{
  "num_hidden_layers": 9,
  "hidden_size": 512,
  "n_experts": 64,
  "experts_per_token": 3,
  "d_expert": 128,
  "d_shared_expert": 0,
  "hidden_act": "swiglu",
  "moe_layers": [3, 4, 5, 6, 7, 8],
  "router_score": "softmax",
  "normalize_top_k": true,
  "routed_scale": 1.73,
  "balance_loss": 0.00241,
  "balance_bias": false,
  "init_std_router": 0.0298,
  "lr_router": 0.000518,
  "num_attention_heads": 4,
  "num_key_value_heads": 2,
  "head_dim": 128,
  "vocab_size": 5157,
  "norm": "rmsnorm",
  "norm_place": "pre",
  "norm_eps": 1e-05,
  "positions": "rope",
  "rope_theta": 10000.0,
  "rope_fraction": 1.0,
  "qk_norm": true,
  "attn_scale": 0.0884,
  "tie_word_embeddings": false,
  "parallel_block": false,
  "init": "uniform",
  "init_std_qkv": 0.0198,
  "init_std_o": 0.0,
  "init_std_up": 0.0198,
  "init_std_down": 0.0,
  "optimizer": "soap_variant",
  "learning_rate": 0.00278,
  "lr_mult_qkv": 0.5,
  "beta1": 0.95,
  "beta2": 0.95,
  "lr_head": 0.00609,
  "warmup_steps": 50,
  "schedule": "wsd",
  "decay_fraction": 1.0,
  "decay_shape": "linear",
  "final_lr_fraction": 0.0,
  "batch_tokens": 32768,
  "max_seq_len": 1024,
  "doc_mask": false,
  "train_tokens": 372000000,
  "max_steps": 11353,
  "dataset": "wikipedia_en"
}
Below are experts of layer 6 (counted from 0) of a mixture-of-experts language model. Rows are named router (the router's row for the expert), gate (a neuron's input weights, with its number), up (a neuron's input weights, with its number) and show model dimensions 0-255. Each number is 128 + 32 x the weight over its row's rms, rounded and kept within 0 to 255. Numbers have three digits each.
Before each expert's rows: a language model's description of what the expert responds to. This comes from a sample of Wikipedia text that the model never trained on.

# expert 48
What it handles: Decimal points, sentence periods. Periods as decimal points in numbers like 94.3 and 37.2, in No., abbreviations, and ending sentences, plus the piece en of enforced.
router:087135165077125142133084116171152095151134087109156155098132193067134129113148173116088160117179160155092109116160118114153142178133173169132149090124112095141123087106125194196094083139096153129092178202135165132129121122106084076129087140121135110166131097122135175146165113126124048074181122113145149149166133089098162208116141179138122120132078093171166166101139144092118076105058122148113119125137152172164143123108098139167113102069084134174087077104131139157127116112144061133127164158161141104137169161138089148111156087106188168122140121150082200128140111112124148138126136115161116133170169078137070153098075142158165090162126133119143177166149128091117154113161118125136115089189165146106076138083111153141143182184139190066077111083167129155102115148076137
gate0:115233141116093140125064123149197124076171124128109126116159147115111168079094113113151151118139059088172080133125118084177169076116150131156115101103075153137148086152139169052121134151165082164157089168135124123087124120122125121149153113086131056122139077066134175061152119112137144178175146132115190060109125115123097068146080123167130123084168163093182133115058162154100143162133138128079094107097166115137086134136092088155129069103158112127135113148126072091169151139153127137130169146168107084122157131143071091156118145102087087129135129092119131095130112152171142124127047146148215154148081145095130142169158092088094138146116120126149129093176089136131157153187143133092068116134125167150101154145118071138087167152097108098131114099129121176150162093201116
up0:199191102150113095091142116174159146218132133098093131114091068142137128115117140156146144151059146143111102117135128065166160141179138107139152186072117098173169089172132114110078164101159140079066156075115148158164088121156104139127119075100166132125112116126170100062121140082176143138102100183182087101218076091165117136132153121177107135105143108147130104104137135115097114132161088109176085110132147201110112082170148101121153133122113096124124058095148148084116139118134160134110121146195113101142215175070143120118142163172178131213086103127133126082099132158113131135132105168153117135103157156115143152123179124093110190121136159170096195180120107149066143131118165116112119128151136118099133119107142170080055143118068169154119206149148140165105052052108107
gate1:130116141117092133166170161163143144127191123103145115118111152146147143077113161089144166083121102112169120158130136155105193179121211162080151088132101106130118094157060131145135088137143120127081147059150116121127096163072131149165061160170148119143094104032110133163156123124173132137126139170113129082098106113092123181093134125112133111121091086158142129186133175125153115185077107084153068142168067114131163134162086113125186129125186104098141114107115107118115152130113136198117092108148108084090151122150112132121138080099114153205108114140092056101108218136180149139132110111145128130104168177112091075154087107106131175110122093169136131172129198124126184077108146106094138130079142159168131094092119097130110152136132124074134101090096157107130134156133093
up1:073140108064151166154116131116126108122122138138111103125129128157104105112134215141114134090162164124118127112137145190110088126154133118139106108106088109130137121117108153161119197124191153171120091173113140099139138122098120135172170119065090101162184169124069153120090144146116115114111118128130088150113157135174133087208093076150149108102146144149093136070096176139173107112055122149104153119157148130156144131150128138081149084160145096099142082136203133046157150109142114098172193095100099102150122132115159070095134124167138093105107165161117136108121104110119129136136102100167092166160135113224169114118099131143044157139152139103093077109115111073164135094109095153123105117184094112116122089124141148134115164064077077166139100146123152045157124135077158
gate2:128210144157096129104095127158081167105110150106149164126151125092182159092143138089136127099174086168118103140123138124142116156126060084144099138178128152138164108117074195118164079123133118085116092120111099124171151137119073110099110063076115134090102118127149138104197141149221090095154128101096146107108126087138147176122122107115098133143099054140183123144088118054175074098132165167141118145135109149161122140181188083136135103095128106166133067119148147158104118137119141137188150100127114138128157127150117129158123097165124111078143109099147143101113099128124051187140143126112075152097179164112139139095159145079182183167183088043137179124172123104175093137137124085153128079107144096136135104175114107100149170152154156134138099141163112161140140099092101
up2:078117154122157095127119127134153144169174096150122095162121122157157151105131177109121128183140167120106125131065180125153086094053143090136159140131131146107065097153155103066143119117098120154133186205144135150135149182116100115080155148175090141097140117146137114107059114160050112112146084139121133138118146182127137145162157179137167181116122187115128175173121106158118121143160143118169133096178102169115193084097165129124111148184145155100143128119091107145189149099123089098093116160160131111091151124121165227119111128165167121155175154103129096072084144129120121093139109165164126126161097119124155123093138105125144152016112198148183136136109101107055098173118150122137118118146096114080133139070109145126157117216109153136113177131125112130106078087133125

# expert 3
What it handles: Infobox field labels. Field names and column headers in infoboxes and tables, often completing a word, such as Type, Class, Tournament, Record, Coordinates.
router:062135136099151104145176165138125100133078060091129115144121131121137171139145163093099134112115154160116110098132119150134137056133139147186076178100188106123142116146134140106130190100088091089099142184156158141183147110128080073096114167096167144097129162103121096121058194180155131133148104177197154062119113129132106112110120091194109119111158127129138095060168145059157091135129166114055109158084135182146098138132107118182087102146120157103137146138143102152188135154146110077150187147162103135101114112155170152155150196151149166099127109145125127092145073098116099112157061078137169145190109081123211093110063157149099147070082122152120126165099120099114144176114129116079141158166079101066047139146117187100103103173084145170133146144141151132110137109193105
gate1:136157104161111132092126176120131163140102194124114120147139122134177081156088138151136099094144138125187202121149191186186176152078125204114097117111127132157139151179153158119115176172118141112128189123152096136122105121129155116093158108099105101143105104140153102140090126092139128107176117133115140154138129146165155141101174114131148184139089167112124124096133113110180171121137127140147129128154148090138189145154082102094166190149179130086181144163201095178190130098119096161143145136115076116174113171123094167053118109108074078097148134112110121186133119136047128193155143133197092058154121118106128107125139139085097132149170133109119138082140102169155190156147147126121252129127130090082082151106138133134064058110137116158126110153137216140185127096144126
up1:139153104132099158127143112096115144161139126160191158108179129196108134080184202142111134153148145153130118113126148083169144128088132119138151114054093164116052156178135091160139071152148068156116134114122106190086114125108125126187138095095134097113113110138119098169128139095099118129057109154136100119073105179151157134138190147126182153155132150088162170133166108121087161095133039121195156093140128160092111155146136081138158098114112084126135148123138177146115135100098117128162180113128125136146101029108151118149148154177143121130133115122104102134152137131080139128095168128137129116180180147190099081035157138111095083159105131119159184145168157092120110208068078124109183097137132171137169119142139138088126143175134108084058106090117141170159124122174185
gate2:122093151147058082153107139147097128146135084129143110125091090162142067121065185117089068107154152092123130120165134117104116136143175177183182137130102093143164126169163135058123122077094062200136104122099117135118167149155161085064209135120138125119107146121118103114158116131139146132136135178152116091165187143106143103096146099102216172153107141076107156217087117132161157166115173137096050156101111142136128155183104116120135098157135097145139184128138132185093142174149152138097084120147158103130113106137146122197131165101122110138176139093143129145152113101136178159073147108166051119147141164115174076163091109079133152127125111161219134123116114099103157186108136133153169186087167146090095122168154106157135120097117112144157101116123117203171132100129150
up2:116091176180137061118099114131097122116124114092079092126118089112102157134099063152092128108085153131133094144189162110187130121147100135117146174139132092102138145153146186116129110091161160154159161079130125072162136083163124146125144053113156149109132100118082174207175115139101139114131128148078125120076082187079101184162173123173113154151148130094178103071171073100136094149046144085132179144156061146124116101141161125103124142172102151112139170148208149194105069160059115134164167087153135122115101125129162113128167129152156172153103110077122103108030131123106147139171115176155172093170077141108115099126143171092142160151171099060067117112130070112151109125128146099133086106151129106159147110142107189100164130162138155113131135162132212093098107111119084
gate3:142185130143128174146132107148134129145151169126114123109108159075148132134120144155150166075146114110121121107112144115124144138109175135116104152140159131114125060119141168198129174153114173163125163108152108173113097093143145118143084126114158159138165119093082126144132068127131091113116144182153127080079131127073042139116078113066122197108045098148123130148162125199142147041100125102084126127122071155166133131117123139146142090147064148100164076142125111083092145123187122154100080120104137189153200143087177116137107175147181137102130080064161130114132102126097097151150080137154209139189156132095104157099096111140185124124169183194185124103124155130097113136102186114095137081142157185127168100166147119163128131139104098131119188181097128159106173114183166
up3:097147156085059107150124103122159104138182088099112094119186102131111120172117128189128156217167108135130166120108096123112177143138113138121125085168093136125129179112139099155123096124164161117155134167173139132098173178113162085162144151136174199156120093093152136127052092099111129123145084060137166194148178134166059145169173100096095152133101166107158071115154108130148129137135136119128120135136111114162141150069179099127144090164052114148058160118155130140139149212142090157193169112150165139088147143107035167127131125152125123078106123120133135107099158114143150119173089125121126086184120112167105165095220130138149134167149127151126157135118168080146111136147087168156225115104117129138096196138127106143113180052124153102114133136125102139148144141108158

# expert 55
What it handles: Place and work nouns. Head nouns after "the" naming places, groups or works (city, island, region, film, album, team), plus initial e of eastern/earthquake.
router:125118173159152072183156157123167078104150076127109115102099126164150168136140177161086105093149115170125120112159134099168124174063135139151092134093105215166126154151193157113104165140077114116145084097150118079143155181147127171131159148137119102104058141128076122110185169090120183118099113129181154103156170117140119111097128122093133081091120111111056115144121223129152122166124143140131117136145057134140163116130062089063125160171140133154137189154129170149089137170143119145127118130173170166123111166114119217158130110171161162112111182121137135117097111158152090065093130141110149093159101098154177167125134089133158130070172127079106130112152101148141100132100126164126192114111120136110095095138077155175099131104106164101127106188181105136171190162195202
gate1:153146105090095082121117167141135127094110117092096099191153113113110192106115169130186158149096105141147087111150168081110156153131090148102206181136132173155097152132189105128126161101140210133116123081118127150216121125165157151101083107148104113061101108112081151138095164113140158134150103097088103150115138090166122150168111160139127095136164126107083161170126164137143202117120074162102117105126100135140175137113137112098173124094127164123111100142158077114109151172170121121141148158115107141141093205190130184130153099166135082141112134173125138152137112130110098149130149105134151176148164135173127156111170187145109148154133092152137150080128111103155093087156137131076084112170138108062160107110146144094082158110159120091150160159063125111131074102098110
up1:116152098134157110135112104107164171154155117154118187161081126105143158146139136145146146103096117057105137133108100132120144080140105137096128122119135115126099212140094141132132114128147179132124195094159092159161047167066119134112156086103166106097153126158129173179110068133114170104108118158136142135100143091208107120054117114117136186139149147202107120151148103172167119108137129133134125135133052142123157101201157117126104117123087140137034124135139087158083143131158080134159068108127110140173118137136102116108136153157104164146051118185131092119125172154139070178170072123147122119132140108161045094161089177178119138118119192113105157169152123149158100112115104131095104071112114144175130118136109104067090163168123140131052139119099145122114011117072158
gate2:138169112159068086109109116129095138161151134051140123155137136095117136092125152106195115159154158107115102120159120118106107113158160160081152104140149158137151106174115081155141090155129111090149129134144143168126131141177116084145066156062138121088141197084151048153097102211160144142105185130091165182169121115083118160185180147161062112144170101185100132098143125123138110066119137131062150178155118101154117117198154106113137069143113130155151093159173147160115105178065127149179121130085098105174123124156148123076143149146124127207172135085116081091153086175116146114123141117074111122087134135120127102126106107137170093104099136151144126125127173134161109165107117086100145107089126115115125146096080110088049129174201192176141147153093121133123071071097137
up2:099140070168097179114128112092131151139121168124106124142095126166115117153091138107109147089106089074148136126178159071167144139108127093116135077090139132086142117130105120159107068126068072180099108125117139115149139061156110131103113109166171110103130142103199101146119214135127087065152153117118135101146078071115170176148127139051150166106142117105173150104106156106166110131157112089120143228155110124154144118102130168186141105147192134114094161134133101135181114126114149085167159127172092167138071124170077119168098204143122207081163114082143114116107137077123112107139150145113166144172117142132154111161080118099121127114145038103190102180184127149100124114087110175148119100161113153079169129185147106119093121147127087216139105141135116176222153124077065
gate3:128141116201133092116048108117125120095126119119162139128173129121115145183146149140082153132104183162103189064097108167132197090185137187096095137113080071059162123172128159101064177134098152119158123111122098135100122157133164199164112089104111164047112134116098109158091137142120131143125143081137145166130133172109112144119091130154107161107169129142174163143137152176172135111133161137155124150084136129150096138128104123106141144151129091121128156159127122152143114137126176107215124169124129129114072120125130170181101140120164188161113205118103110150066210140160132102141075089069134171141085082098084144116121099107125048117077126112108100190154097127097137134157156139158130125103112127121159104156149135169150165128157107120153146118053115115145179138093148
up3:160085130132099096229113100054116173201123118115176129152160173150068119131130110081140163138111141153132092118109177131129166150163103129175079131109125066125101176148159155120096167113110093103175115086124123144081101105104178137146170128197105119127106150112107162125110132131146100134125121134137102130087088131153192091098088129158082134189123149146116162126132189121106072071086141158166116121142124106092158148151146145107158089105091114104134140108085158178108033139143148062121129151161122117143121124109092062114130188150135135136189117128133146197158067177114148137101114153098110123124108148161166079158212143140096114125161131161137128116120148061107184112141112116145144108189099155112122095131157153126152191115153161133103063129133100111124117144095111